{
  "n_experts": 64,
  "experts_per_token": 2,
  "d_shared_expert": 64,
  "normalize_top_k": true,
  "balance_loss": 0.00898,
  "norm_eps": 1e-06,
  "attn_scale": 0.125,
  "init_std_qkv": 0.0655,
  "decay_shape": "linear",
  "final_lr_fraction": 0.05,
  "doc_mask": true,
  "max_steps": 3214
}
Below are experts of layer 5 (counted from 0) of a mixture-of-experts language model. Rows are named router (the router's row for the expert), gate (a neuron's input weights, with its number), up (a neuron's input weights, with its number) and show model dimensions 0-127. Each number is 128 + 24 x the weight over its row's rms, rounded and kept within 0 to 255. Numbers have three digits each.
After each expert's rows: a language model's description of what the expert responds to; "comes after" lists some tokens at least twice as common just before its tokens as in all text. This comes from a sample of Wikipedia text that the model never trained on. Tokens count by the router's weight.

# expert 10
router:118153109144148163129137155184127144126122122097174111134145145099130096125175109103148141152140152168156110125123123094133118141079130157132131160125101111136151128125132167123115127139111125116151116167168129131173162138108122106129123128115138115101109108135089120084109151170111087121148164144066186143101093112127149123110113185123137123175161117121135138137114148096161080111111
gate1:139093100130124102149165117144097087127171123180164101117103111148139121157143115102130150147140129155100126186129119119128164153106114130146150122126114134137128122146126165122160095157133104114106079159085129114179164128137086120116130161144166099104164088137126167138113111143119139128116165176089125090130141116104164146088145119084157147089129155102129113140124122128121139101107
up1:143145098118108114131084093120105166156113138113083146154153134120145166123138116120101093105120104130077147129133134096143099110174196128137121135092107109120123106122175141143149107155122126177119127110133129110107124172120137140124097080084112103107106125133138113132123134088135108153118121145173145141139150151131153153077143111169110093171106118156120117129143071105132131120087
gate2:131117107149140157106140155099227131163118126139123105163125134092163106127121124119161133121140120107134107093098117117166172140139131115164124092163103108125149149109178095129139124130157099075104113096141140134163137112124122086124134122119170124110157136110137085133151128110134108159152140114104155131100153125154131101178086150131138113139129111173098087156130135130158115128120
up2:115089101127154156130080132131125154137129086125103141156122140165136099091131138137120096098131147148132107074153068140137162093122113088133154109154090151091120088149129121118141138150140081113103134162150125148123137109142100126118133142072131152146105161140122118133129111127102131106107117163137099148146104125150165045137082147120139121119138135157110158101180133138148118138129
gate3:125123145105183085123111098168130135131132144095108118174155156103141120160074127130106139110121117153114124113144138160158128094105135166128137155067122145093125147121130180125128108145105148106096150094136125081146111142097112114120155122114137127120115112124083091127124124113133113094128099113154129125112107145111097139091098120153140110160138170154136059163130128091097178128133
up3:114134102122093122124103116133101099101131094153094149152115129139186131092133155120163166179108134115137084148149138073119138097114098150131138108156148134126135127096166141093118144129104145099125114122116134103142113097144134142142143131129124115123102127131165117140137125131162124105137155145161117121118140154124125102165141125156066063131126074167161197080129146117110139152136
Description: Short word-internal pieces like it, ag, og, ar, ad after an initial letter, mostly in names and rarer words: Pur-it-anism, bi-og-rapher, p-ag-an.
comes after: " P", " p", " T", "r", " V", "g"

# expert 42
router:161141149146115094151128148140163141104154150125083132093101123136122127121160124154123163143128090125133154116148141128112116116119104109144145115103148125094095074184129058109111073133162131156117130145106138147113123136087136152082111143122074138139110130149150132142157158131122118100129094157124131151113091150144123190140092109067141126115106120103132141106121169128133149093120
gate15:167171119149120123150152168126116079164179136093121105106130158117142126134079143132142127146095127118136099145107132134111153134139148167071133147153128088104106069182131134128122101106135126147087135107098129119117141103127115053118120114112166116125131167141140144148113107097116142138133107100129112120122140141144164091122109142112097079131108170131113140176090141120119130121107
up15:161105174130135126117145095118118145129140133104098138147106115148122147131095097119070149117151115169143176154116106140146155147123169075159148119090116145111118105123078096128090176160147132126164125105101139153063159136102105141142119115129083141127162104104087131085134162148123142134120101146171104156094130133134105120150127141147124123127144116112143145126152115145123089165158
gate16:133126096138143141139109099118137139106150195139171141129126153138145152139162128152147112113098108114103116135110172102123118148152143144092159072117092158126094115132110118108155120121137118156138124137099162098117132143118123135176127119138116118096084109155138101174132121153160123116157090114086175155118158107151124108131120089118171127096163134126167143056150106126113102116149
up16:149146102121125099153118093164129091124117125089112111120142133134159117125112132153114136148129148153129173128134112119140135146083141103095188121112123177108117161118107115121126104096128085120098167121111104138136115122140161102130154116132140122128155124171147141096148116098126148147104140149108163118174095166099189083101160156118090110128117106157113108143211126121132110118109
gate17:094148122116147100129161146095062113092169122146132124126117127118112099141135146105125144119132130128151117095139125114142103116129194142147151154173136096116132088106131112089116097099119145101147109156102113142157157097121089102119167158109108115134124143164106150133078127147156120087160095083116158142127106115121122098132161167141099156093116141141118097104114104085109117092115
up17:158095142112177100147157129143081145147109091174094119119125122165131141073116118166130132134148106162116120118146143126126144163085156097153126131149133117127138123145129109122103142136148094153097098167141151166137123098101136155107119125125109134123141133172141155093144157148127128142175112107125114139115114135112083125130172151130104146075143058109164150122075106121145108118156
Description: Word-initial vowel capitals and prefixes re, con, e, o, plus he inside words, such as O-pened, E-pisode, con-gress, Sc-he-me.
comes after: "-", " the", " c", " E", ":", " ("

# expert 62
router:076134121104126160103097168140102120120167086146100106102126115143102121162139120121139145086155161143135166129113086139106122102124134184096094110114154128129108093170101093108112157139123093153159100116140125155106117120091128173106151150108130150133091135112127157126136107144120103107161127159133079105133097115112134177158164153132106169103102108116129126143164113148142123158118
gate0:116130120129101106127110135105213067165107123118129138106097104128098123132106151131107129130133152135152159178128154122126115146107112108162111103123133156151143095142152090101157094152139164143092156134075146121160132105119135146092158151158144161132111127142148116124096127154111120103148110134179122130130100205130136112140126140177127090122123084109149110125125102123145152129134
up0:135107128096130156136130137094164094160100095148176147115092169139135130111131088131166127120174138136129155136122078128133135153136107088162134124114119148129116108147121124098182132152120123132151114128108138101145164161097088169089141136149142134138134124159142197123107148151123129133116112145159132155133121175131120116097147119148149098099156131137198112089138141148177144152128
gate1:143146120097167111082113108114154132143122124155105121105114176124137121140149145130140103137088141148117145137143150101129104113131150169127097137085097148071152117164119164129108126128101160112155108124108114141096121105139120125132135109118140121157094139098080108123128090116079171171122133145113131134143161149116149117173127179137097093094089149140127058112145166142137137091133
up1:111115115091053070127122113108107088165122143145116141122146111140125144090114143119141144148122130141109115147088168128114125120128130102136134118133160152153137044100124096084109112151147102135126140126157168134160124122140125122137108136108063108116108141117154177135118140144156138106110117154157156134156094170140130122088141128087147106144080114152138151127122115105106162119108
gate2:109139093141113188106169124100082090180118108145121077115118135105160117133142141106140115111088115123112093124118102128114177085108133144146127119119120142124131148162130108169131136098159105145120148122124103139105165158120146138146119080107142133097127092113171138115121112142093098147115139116105135106131144110177124165123134140167167152081104150121177141102121122085098119157144
up2:148123124105158110163133114142144128135067124122142166156156097126126111117118114130150125106147126105113104131108094156126139139110100130122191133124124141112156138109148105075096121143157142105140125136107152082108097124116138112075122137143147178118085103161124135091086125148081175169081128134158161149161112127084127102100114145113142123093110136127135153139130136153092159168151
Description: Digits and numbers in tables, dates and chemical formulas, plus lone capital letters Q, X, S; e.g. InChI=1S, 12, (1859.
comes after: " ", " (", "–", "_{", "/", "^{"

# expert 17
router:140135096151110071162129124084146128118120140085110164142105075121122137153132129122128128130117140159121099092149144154119159091127070094148130114163139157176157164144140152171143134109136138134163107148137107130118130153149154146113101128150108088122122163129100140118174114085127157134166124118152143140138165162099094098118126098106074083127126105132158114114118137157105107109112
gate2:084161141115111147150148134150122119139135112126103158162093141132135139090157142108153182113122141123132096114112120130178118119097141139124139122081099100118121129049137147104096123096124105117114127140156112162145121128133121153090128147154090124128135120118136105143108127132143076147151108110128128153067119064159143129149079081098146141117142103091114111105117101137120106096168
up2:158128125151102121163119136133193167144099105110169145160129132146099134079139137091100134111124140115152113127128088130137141098106139120138107134132120135144125109108126149160115199129174161142120149140163179145137115142119128133118108095139125114100130121096102128160092140103144094097128120109111084151106115139166174157165102138142118112151098125112115104090137148202140110123134
gate3:106151133132137126144121109123143131118129126133088194125138106152096128155121163158141115133103079175145116148140133101123133143145088119108156066163168097095141153164104125146162167177120166143107127123112144109121145162124101138045148172137089123155120120140111129106107137122135129143127109151123129125101153168119079119132157114094160124141123151092147116132114146145151135122106
up3:149123118107102131139089165178170130117178115130158102116098098173094107102117151133154096110082138140159117112165142152133100191110140110144165122140113116116104167119069135119126152123112140107101110118152101147114100141130102162091119126134131129142142139117144150139135157132146142146132115080119126128143140126128143104156122150101143073111143099132078108104088117175163121150140
gate4:148163165118136085113122094119113146115171133113093174080111142158159093143139146143130156134136123142137118170126116113168128080121128126122122098103141150122143111099122117071128132123133131121100064135119078139116115124124162133124094159167089124191090131164119088101152123114171176118122105109125141114116117123133112135132110143126129110121185124129103107108102140103108106105155
up4:083132151118126194125127175187123103164146143123137134157136119157099155137117092144137129148116122099141109116158100114119082105091156144089158163149115130139133124102178123145085120080127124100138148131120142113168090151118109123143121107170094113113145125100129113124114155152125113177126111185116111144158143145097154124133127119116151149108125124109148160179142113107166147142109
Description: Space, pipe, dash, plus and minus tokens before numbers in sports and election tables, plus object pronouns such as him, her, them.
comes after: " |", ";", " /", "0", "1", " with"

# expert 54
router:142118162100127137105136135130135133155134097118136107129125099121137098148094174158115088158164134135103139113157114123205163170126135117112168162146141118093126130128145154079152098215149105133104129131149105141115117150107124160117123121147100145139120136163133133148125144144178136138137164109138125134152124101113103123157137122103145191103088108105121120107140138111094140139176
gate1:144105113126113147121104147149098112147155106107141138152142112123144127115162162149204125143141139114089144128096096110137142109166129122156127127166116120152101184146132135105124123125113171132115141127087158117150162131099125111100117148093157126126076134118124155138137125115127164147144142157113147129040133112143170110118130190107110138121139141120109131096143145090177125119176
up1:138117129079124153184100111134153123109161114133135103129146158120093179113153114125148142154133125134096119096116142167134152164128153136164130153101098143132097161122123123125100114142124147115175111176151142126117173135104130154148126110122133072114151133123147118141123125129111124154122125145085171123115116125154107138149133202119076115109128161053126094126138164147160138130108
gate2:078134123139125140127134144107146159134099106101134136124139134144169113137136160108114103147116147181125123143145130098140127107119175166095146101136125141122148089121124139180117118139126092108110101195116094159085137180132060154110098127128112115095092087083124162101089117092113125119121140116138132119112145130130162130165129141143127136162115091142148160115152158151129133114169
up2:117137141122106137096171107166135089122165137137103109154113153133088151120129122128143157130137136093138134123135166111101118183106103151139121138114141118133105153113183089106122193115133164135166121050118136098137123110094116136149168131105115131149159151119104092138156109150106086114137101157130148132158124115134094115085113102109143135079136137121132113153121110080099124102110
gate3:126109115126116151076123110127111131126144097120154131132101151046117150165094166113163108090155114142185096125095085150111129143129075114102115121128120100111126156131104139139141160139125152121121162137136094094148132171119157111158059144147155094116125144117157115129140134101104132097142115138089123123109145114141128096081141142142103102138141091101142150102112117123164113146143
up3:157094118109120067163111114130083147109111109130135127119114136144179121098140168121098133143124179126116166119161126148127110162128178146133117171135156134130157099124151114094123076121112129180157071149124142133095163132161128126094156119131135118133070139126127133127126144117149141102122119129144145097123134138131145128170125114151170135134132128154113083118115150123167191156157
Description: Newlines ending list items, paragraphs, table rows and == section headings ==, especially after infobox fields like County: Clinton.
comes after: ".\n\n", "\n", "s", "a", "0", "ia"

# expert 55
router:114082118147095121067110129134126114162111166146157154148136152183127123143099138163115094139118122147134149126137146144136122117118172157128154157112100103137140126124169103121147118114098105128108119099177155108128150090130140113131151160134146101132160155142103138097070141150122118137130123128149208170115095110154099107136106104108113069142123124104132124113104091135129085114139
gate1:156121118100132131104077065150154102143118072138124151125086113121130135136145095146104138123113173104116186102101079136141137125122155135148165119167176099182098119092119108106119151176091106137130130121148103122126141135090118124120113144108130126107133111172131142169123106129150168087132112129146143127130135188106121123158135109116116112160101155109125141140112156100149101119122
up1:117093133100187143134125123131127136164118125159103137172118139142140119172138138087098113134120112082099138155100108123147131118128154107136128112121147150108114108153154147123112197144114102115139170122110118119110108097123138124151104137179085138112109137176136145150114138128124093140099101097143164067195162175134160139153072114164109135144114127135138134116136141122139119139156
gate2:119110095111141169139136144136164128140106138158111153111118150090129128165130097117136139149150139118112117139135049125134134106089130142147140136125131155152137151138128127160166153134153148097117130141110110131097125144145146115118145122106121126156110154125126114074107157129129065104118214155132116144130126124125098144189114133083104144117142154131124159090122110195141170117162
up2:128161147105116101122138069107134126143110118116093116159155088098108093119117141130149107099137142165148134170105140165131138170128100134142114098148124130138116109097188130143150125119158139123136127174128106097180124108128095125128165109172139097124162137110093122159129136104124151107089131125142090144133147168120160132122158132158106110170151081131177154165124134121105141179121
gate3:143107117085140138135095125132100116138107128148093159087153135130140101134137116127085118113163099172131115142151132161144130167153140142139115131169109121114054118121142146159169099137146134156104108136134116087116140142114148124150130104125131131068121104151133105098130106122130100141135071093103147117086159114124143136138150143122143138091131108097130121121188155202122164112153
up3:142107202179122146157123116142099147117114155129156144135119126126107149134154126113120101139156117126165109154170126116146153127101089149139170147084085146194135162115114123136136122130100134145139142153129106117107130162146112153111123117080162105154117132108123122132148094147091143142098106157132115160127153127069113085101110075161092159126141141137154103113136131143100099124149
Description: Verb stems like writ, sing, build, met and endings -art, -st, -ard completing words, as in wartime, best, guard.
comes after: " w", " W", " g", " sh", "w", " G"

# expert 7
router:065107139102150086134112157156130158112154123155141137123115152137138137164178093115146117144119116122113082162114142154135114133140111141114127104084088112128182127122131101096125115097142124116117139132163143129161152130130155157109108135134158157117110133162130111096118164141162143174148124177118183119170153136170134167105162151159155114139072127142141142115101107096109130136133
gate1:114148105119139090149073196121157122104160115132130151112113136137135108085158104098133097142102104126141137155104142094113091116105085199093178146148124127117142102138111132136145171116105163116121089108110111088110148130129126144120149136118136125110105157126115083163114126139096146117134105162100135106120136125139168165131126144121127115143087106129066116147102140165127153106110
up1:123112140105114113125140115141140127128117118078132119182139085099130066130123159102088080117148120146086120138161117147147158109175122088149168125071118117090095120121134136107135118156143095100113129116103149132144105127148108169165136110137138144145143136159171096138133106132159159142159118094113139092135114140134133106116119160102126160135134130192136133136103130110133100192109
gate2:119151089161142144106173137096188112140149178126130108109122137150114148156118107129092155087104142096110147174121097134154142104089132143100094097124138139105171136148170136096114123155154112105128148109139110174122166097113108093132129124164085140152085153117110098134144133120109142113100082137146127137124116146133148148096107139145107098093112123104135090129154160159107127159145
up2:131128146118117119105115123163125101122123130109132114171091101129114123148127161153135112158119160106097116169142125118142108152130124135119114137161123144122127162094134086126115116127066129163119108129149154095195076117133113141153097156123148121131183145123131151189092137168162137100119165108095135113147097105175127121157134175125157143120156126108153138115095110136137175129085
gate3:128146116099184129143161124166144177170162177155103131119100133127155116142136165125118139154130163153134116113138189122183157130167086166153114175093100129135107105146110132104141139136101146137094118119174108118148119123117130138069103148118100152144091145114127113096092113130100102117144110122138150143123154179127144131151129113138158129143156114153132085135137121136144098117150
up3:104116121131169152126071137113132125132126098135126114134081188114114125111148112093140124131182121163162108138155155121128115131146121116152124126074113137133119131136125168129180178112152133151139106167160088141125109135127096148143118120106115117120138122145135141116168096123139111132159155151131165122130107165155086167123113132096147116081179084137134094087124092156145093151135
Description: Word pieces and short words ending in -ort, -est, -end, -ount, such as part (as part of), port, north, Mount, head.
comes after: " p", " the", " t", " n", " a", " T"

# expert 24
router:097140122094155147127107153129108130091110129103161138114143096154129129159135122143146113062128162146115115113150081115175172086143152172083125098122143116115098110151115090142126186120129098154175107091139112152096149142111144154111124141095117140122102121137152145120127129133128097122133138164173099145108140080117123157154151117155154178127123136125105107126142124174145119169132
gate2:136177175126101113149108138103119179107125078098098111125154118111098162111153118122114155090136143175136130124131107153128119102089116144098136100122092117136177108134131119086128114126171102130146140090123151113152080153117128123092138103138115086150170113125140130118120140126139114116157064156119105152129126125087108103080134116150179115168139131137128115157128108165165124141111
up2:121195111128131118136108150118135168135104115108097101116178126125123142146150172158174121138096155134136110155139155156142120106155152153120160126121143159075140076143112113113127124127149131108140172086130131085099125113122137126097165095125100071133188109132139154111109106075129161106178136143127144104107129124121117146098156145107108145113145113139141111076127130119129155143128
gate3:117062125118127088146125128127100136122098110141092141114123107091096129168123161075109106129157136152087104128136106093130119178144074133154106115115152177132105133137090125136134166117140133148094113149188121104141143114115121116154137140147178127123148112113164120135124136116151138145078133125129125104130124150117117123129120131121157126159158164095141155208121146150078123132127
up3:144136102094131111173157089139154151143113155100143114159136112112158138123116124152118154138084093094143151151158131125143147170099156106127127114150064094135112089111177117093118090136100154111109105137111134136151107129147107127132112083114120151131114135116123151117143117123067118085143098113149122116200156154125167106129115141149170133141096141142129114130082135103144136136162
gate4:134143119115093104118132099061126107136122131112102109099156101155148138140146123065145095131162121169102127150104147095106076136135125158142133119142076155099118173128144120099169068097134130138139132172123128126125140118104134158121111094092128141137078113123118117108108090154091110136124135144132133134132139118114147140132151101126126157146103144139104079187155135128134135086164
up4:136157117086113112148108154155141157093153086121142094092105159095135139126140139143123111113148130119117148113118117117101113161168133121156135118097076166172125140183169139151122133099126136079127158140185129096124116113149154161112090154110102135103095118158102128150112105150125118156129115146106090096107112121103126155133125132083133138157184114097107096173130147134158123133122
Description: Single digits and number pieces in tables, stats, scores, dates and durations, such as 1-18, 2-1, 3:43, April 8.
comes after: " ", ".", "–", "6", "7", "8"

# expert 51
router:122093126106094127129157151154102144111130113143107147102159107129164134142110120121106100132100078099123120117135080067108163107115147107150150120140137139127081138133156111106116147110109169141130122114125083151120109136095134105129076169092165156146139149108161139133113162113077113150124095128184131113140147119131128116105139109159171181178132118097101105145127138110102110149120
gate0:137109147155089086102102133152131115174132138147113141111129120104138155110136106136165150113107089159145167124138091056122080104138109118145106160169122175154116098121129141129173104120156093111151122136111147118193145123126153113090110151116144134100132114099147140096170112167167103105142115128131140096134138124122095178132139147106174143123117111126101166144112133108118119134121
up0:101116116129128144133116116129092112154106108128181142075160124168101143156112123099167141125120109141140106143153138128135153122111120118109133144138163104107120106160093137147123101125134129120132099101089166145145166154068157108121144098161156151146128115154143124166178141133116124156171111144144198108101169152111100166131160152098124108111133122159120154101149124119181133153145
gate1:127145111125148097096125117139162090102174092127080112141126144093070134074120129150104120102127100119108137101156159113159125079130127119117118118097134115108131135121151125145117069108169120137066150158151133094098174113141109125134119135145146153118124123104116121177121116133115133082138101108104145146136126163174138156139123150115126139095108142057115168143109147132143130136137
up1:140157118137094163136112126142143134146098119100182141100128147109103075127160141134183130138147174120115116138108096132098135168110118148129159155130143114127151134118124129114080130174113108121153151079111142142154079130123134154142123122094145165108144099136114134131146095121141151177109156169137127160148148109083142145138166187151090119171100129136137155112159100128130151111108
gate2:162135126134162149129120123083124117154124157078113178127121143132160132097164147130129149146174124089113103104112168107139089116096086150149130142157124107113133102106102165086130123153144140136103130108146113145125175154136107157103111147145137171125156157158122118149129121165113132118118152099165114164109123094166123153176096158113123130105155138106106062133113111093121133104150
up2:139109140097116135131157163107108123113144101123157143148128113147120100149094153130099121138133155080096173123115123140125127164131131129151078143092154090122129166075126129177123139128076138134113108110169150136168188162098142115105072136109152163134159156107142144187155144165089109150107120120138121119098152138144119114107125151163163141134155113109128117120134131117144153155136
Description: Final digits of years after 199, 200, 201 (199-8, 201-3), also place-name endings like Florid-a, Japan, York.
comes after: "201", "200", "202", "199", "198", "197"

# expert 60
router:128138097116091142170133137118184144147099126121133164131146107138109171150108170129108154123107122174139158113140127167141112102113089135145133111121121174156113156107122145102163102115157154093118142098111080085096132132112137090138146136124105083149102125103112075124108145129114139165115136125121099097116176147104088154142139122184121137102141137154099090155144135132095150117119
gate1:139105149103135139159136126149155125124121139115105153166128125131154134132124121144104144097137091120135148160120129109148124158117174129140143114094089154096124106125158155140140148090172155125150132153125148111162094128086103119094141084124139145127086082156170106095090136130149158102100152090124097136148150122107105179153123094159174129162139153096146135119122080147077149144104
up1:128137136141092135120143121137107110101158125124126122140154128167144157143107093147083152151102133115106145117128136130138111120113103123134081126142145140156125091132130099122125173121122174158134112075108178156167103149142145080110116128101084142096157172123124145150097132165175145136142121112131109135165096151124121110124153153130095049168144157089124167159120148118142101116124
gate2:139136130129107108116152119117150159104112127153106152106129126122115127156170109137113117130165109190112145144149169135123108116177111105128133118133101142127089110114135088099127081142116174136092073134107130166142189118142124134097089127127109119117107115117105155139107156136078108118100075124110110112108114105097104119133130093107170129149162168157168146137076099117107119120142
up2:128145123102163119143093107115122115155141118138138105161181110090107170117093091092087145136131170102113103151088112137153147106128119086120093106120112138111181145140131172162118134146123130110141128117131156126117126132138138132140189123120128104114145112103161103145098170120130142108137172133151136121149122129094127124104137123137129078194160150155092139139155110161143166168096
gate3:118109142116154131118131190173112081151165150095161202115131126143127119163131150118112131128125150122088130136152133071164125104110107113126135101118112164139129149097123152155085144132127125114139101116117129120155082134117119111127120160163088079151115136120108100134133131107153076096177099135140151176143150157120123095109094096115100116144115127156133123116123138107155144099154
up3:104089073109139120095194110136155078151127139142121111144113116134097142101116123125150144119154104106165121143112109113117107110121117088112101139111136173118105142150167142160108100172151153163104137138107159111124101151159096142132166129169123144134163117140126109136137166167110126119116161126121127098118093156159128128159122111151135075097114122100139132136176121136110089170087
Description: Word starts or spaces right after pipes in election and sports tables, such as Rep-ublican, Dem-ocratic, N/A, plus not and can.
comes after: " |", "|", ";", " the", ":", " of"

# expert 19
router:147112169128144103111096117123088090153126123091110110120152095173167059120105113167132113101138103164106135152109097119146156122122169109090131105143155156088110109147110122105177114150103147108173124158120152145105155129172101097073133143141117124131125169169137122139141114133151134106138100150134099172123126141133117110090150108126097130127137105136173109109108103117116119134142
gate1:123115117096154122124152124155154123158128147121131098125115136093105098117099099133129159152140090110115148118127145134153178094072109138124158105149098138149123157115133148149092147117133145094128130127142135092155112109144129095089142115168106154102106159131098078121100127143107057128143140127115144135147099100138188130101137110070121128164079131078136165156141120122124125111098
up1:143125140118120133099106129109162158118102136160127115107155101178136107103136153118100146120097162115126078203153123136140138108157162129129113144108143089151142111125114149150128165136126119114123136128114123185138170089131144151095087097123143086141099123105140146144130136169123110108125104134136097153099117100089065147108111129129119185119141126146150130127098121098143124160187
gate2:126134104073116122110162092126124152138100128106114133163185112106142130165137127084128111147107121132109097125106081117159135109112122125117138170133149127099130101119141132150109104093072149132090130142130073092132134116089107139114151102175116141114144128152167146149108134104078128119083123151147182122136118103109157141083110109130137107174103145136152110146101161112134116111088
up2:127155129115210126163149126119136119115132179185090135096083150178082165110162098097108166101130145120146135150134141110107106148148135147148112067112123115150131134115140113167113142135154116139131133098164139133147127155123145149105138143106094109121147107119094102116138113142090134082164119127110102147114139144172129120147136131122117158157170124102118132103114105156112087138138
gate3:168128164126096127141134119152059114113124121125115144115134135125133109131121104119144128111148133183122125119141108121121105086111154130160112126148149154149157046186131124100105108135119096095150148153112130091155134133152143140140159095123142134111085117111149084086136127151116143126135105106111150141125162142145159157104127132109101150102126180124149176201101143118116121120115
up3:182091130145123162110144176124104140101132184138134128142130111139112122118145160169130127141170105123074073140166085141160099126147145121126161120147117109186149103124125114109096134104130111115132124119138148117159134096133125111105094153152160179114150119142154139189091136128104105084135099135165133152122165109113117133066105135134120134158144134129146155140118155113120128126125
Description: Sentence-ending periods, decimal points inside numbers, heading-closing === lines, and dashes opening bulleted list items.
comes after: "\n", ")\n", ".\n", "1", "3", "2"

# expert 35
router:108109117139148120095158134146131154168097148164142146132133133121150160164139136144147135097125132135122115150113096115114112120144136088156149123160098127125118155152111086134136114116135114096166094122129109083126131159157104098174133117089156121178101132098122158079136135156134074153146120149175128114141175158112137120107165113171104146152131114136097140144153144170114144193110
gate0:147120139089128167138128110122111155165109123171160116144103098097110160106152103114168118083110090109122124188148108124165076162139125131175163151171132140103084151138129097141154126155141168108128099129121109152078149116112141107110146165107123149176113092157143103131099125101128089120123112099155141099175137112116115160116115125126106119153096126142132148117133118156128117135116
up0:134095142119154111134146154112150120118113130112110087114149133103113118109119119163148108107091124133157074109175137123094138106134160172126141117106107103150135102136126133162069121108147120155166114105123123130110103131156162132155177134096103045106114118132093123116158121130128138155176151137118125091082082099105089144148126141130173112100156122155092131126120139118155111132131
gate1:118101149135174169114140128144168147138159141156111138123109136121150130133162114127118156127140124126103137113161148083151145116109149145131175143165086137142105118148115144152065104134172098147126136114092079085149123149103079095125138140131156124175118123154083084149144116114148108169123115155147095158095133124086124135133090159107125121142160149099129116158133118100150158138149
up1:119132159106081126107143116098117152127121123107127100125147159158146135105147118144102171144112150117135116167087175104102086153161092115140127156113132138135140111103154159136141144138150161124139127124158164139126108125155141145118117138142112186103155133107197149126098144112101134155153090141095157119136155133143091105134148140117156131074089085174179148126135148124099117112156
gate2:116134141110125096117154100095173129163094103126147104203132132138163127145098149149127152086142066124134135158105151127144130134106094116080115107175091092130084143111140105093133105060140143139137155140150124133120102138101109144127101144150090157168144126158102106099070087127154116097133126126125115144150122120131139140135117156118108132128097103100137114140120123158126141138140
up2:184136153136150129090124133091132132134133140129114114089127101131154118108129135077148174135127162170126083133119161133139142110106132092166133172131098166108116150114063143139156116132133147125122135130146132113120150114097143106084149096164128183099156111125129120108150102163148086151128138112123103100103151128163133161089101091136121111125169135096088153161113139135095141111129
Description: Digits, percent signs and word endings in election and sports tables, such as the 4 in 1,274, Percent-age, Republ-ican, Major-ity.
comes after: " ", "–", "201", ".", "200", "202"

# expert 43
router:132134156127107135153126103120115156164170163133100138130132106128101131081117193123124087120143165090137154163120130088112146144070145103121139129128078180141149106111141164131100084094148154127145156122106142105117106094178147153162132140111130125130164109142135144176099145150118137123121132123158150114136149139105117122147149137118125134070163160122150163103131162149135154134106
gate1:096126159122136140146144122111140092135116177097105129152149120137130120113109125139130144107151164124145146113152090064131100107117180081109120118104144154125133128096137134097131137083118099106111110097161137153179121106127125119123123127138151155150078113095140098097144141090149141101143138124171138122131071112088123114167079130101127143124111167145177132124107141150152072120110
up1:087111121117109110117116099174072105156111135095104068137111132099148098127120133156156145132138163112122085097088113087147113114105115103120117162132133124113143138080162104164114115124157126148139140164121099136167085114139102133180144127095142145113123143145114141106115094124137115125143132111124144129105139154134143155138111112077116155161095137154141092102109095119096066116146
gate2:124122120154112173161129153095109118102126152112131134139111116158143098142113136132157138146082135108128141115093118094114152166165136177115196131176129143169167117072085138097139121117161123168098129125166115132104136114133104131127160132120118120140091158148111133120120095136124112154118103075196166104099132127141119109124090128135155141117170137107125090137106113142132128108112
up2:117083107086128119154155160100133161128146144164127150127147148120145119098145135128102155137123119129120157142110102064140118122119170129156119133121118189146112074114139138152114136100162081131148160108110168107143139114069126110150124135134100122157122120127074116159130108125102101172085112137115141140128147112118164095116135130090136134129138131167198160141142096145154116113113
gate3:122137155113155166131165131100126081085124142096101132152064135119130119132106167138125095127117122126191135168159147100146128173128149144156146134096099098105137131087128120131136114139105155170183128115145144129151124138118101118148163138165072134106145114117135131141131127122149146161170110107110131174139099131129085143148136140112122130133131149131159121112104116145164168106067
up3:122109102115084116136129098149119078119124148165150174137146105119156121120138113150139089121149120136158146165101126120129147136127186094135140118148134096146121101119151079096120140078075145110150124152093164123119120119175154161140091127132124131105157085123074101111126127163173130161137124140113153107157155120121140102125112146127149095149100119142196142155108106142145111117126
Description: Middle syllables like er, ar, al after an opening piece, as in clerk, large, aristocrat, plus per, man, char, more.
comes after: " l", " L", " m", " cl", " ar", " ch"

# expert 13
router:152108101159119165162088152101093116135106129135146157132096173136146142129130102095153144166132158076137069127066109125126098098159101127114145118147120134148122134093119129164118155134162090114112109078130124157123110152148163127118137108110163152138125142097124139113083109141123164119119143164096133108110128108141159079099117081130136130151132177140104126149117139097142127157110
gate0:143145111129079106168092136118119093141174148184136109185136099182140140146148118137125135124107126098143153121093141115125110089124180102143146125163147116131165137134152131108126096168123143123091123113153148185129111163149089124115114129152150101098116117100133130148122145118110097161110118111148147125104150121087112117140066116085121084126149162115111130126158106146121123136161
up0:097169129157095118151131150125124131093146126114157118160094141132121091116112129158120135111123141125177160157138153127117115134157145133122123129125148151149174109127126078152146162142131173162150137130124166123166104175093110131136121113133122149131093145150118112092153118090147068171188125154118131142110145096112126128132113103103130103116149178168149162139133102153110138063140
gate1:101113137130107143115088144126129123112105116144098134103115102133140136126151100148100120133091143127085112099139170109160133147140114110139117190105139144109120179114158109137126158114130113147078054132119162119125099157146120143096139075149102167140079122131097159124125105109146165151161150153094129172117122112157127133102171112118117129134094122130135112115116134158127179086093
up1:106148123124125124102138087162164122155127124103147094191132157135122124111112101136147145126111165176156129164142114167115105097098137114144137103146113169133148121136117116091117124114130131119132124169156093141115148079131145099130118121095120078078136127127077128080144164113161113100136135131132108111140163135120079147096135159101115121133129111138086074155136106073140118115104
gate2:125083118113081148123105103118159095146126099137093154137127129142116113111146089145128114102122135172116121082119158156142155104148114074132100155148089150131146062143116125127111123126148138138085075138119114129154161125130114166149103089125109153090101131145109101130150119156141149114151111134127120121087110116144152142124180116106072113128129183104088142109140106158147145118105
up2:139139162128142134138130120139086140138148126101163116109161141144133072139139155130090116127190141136152151153115150093128113153121114156143131149139146069153118126119072115109103133153132082166113087135141148126120103135076102112127131148122152142159100132120159145086115140116129122128116139140105157167171141136065108113153138163183127142161125157134159103152155110165152142117142
Description: Quantity words like three, several, many, some, and adjective suffix pieces -al, -ive, -ious completing words like journal, trial, five.
comes after: " f", " F", "f", "av", "ent", "v"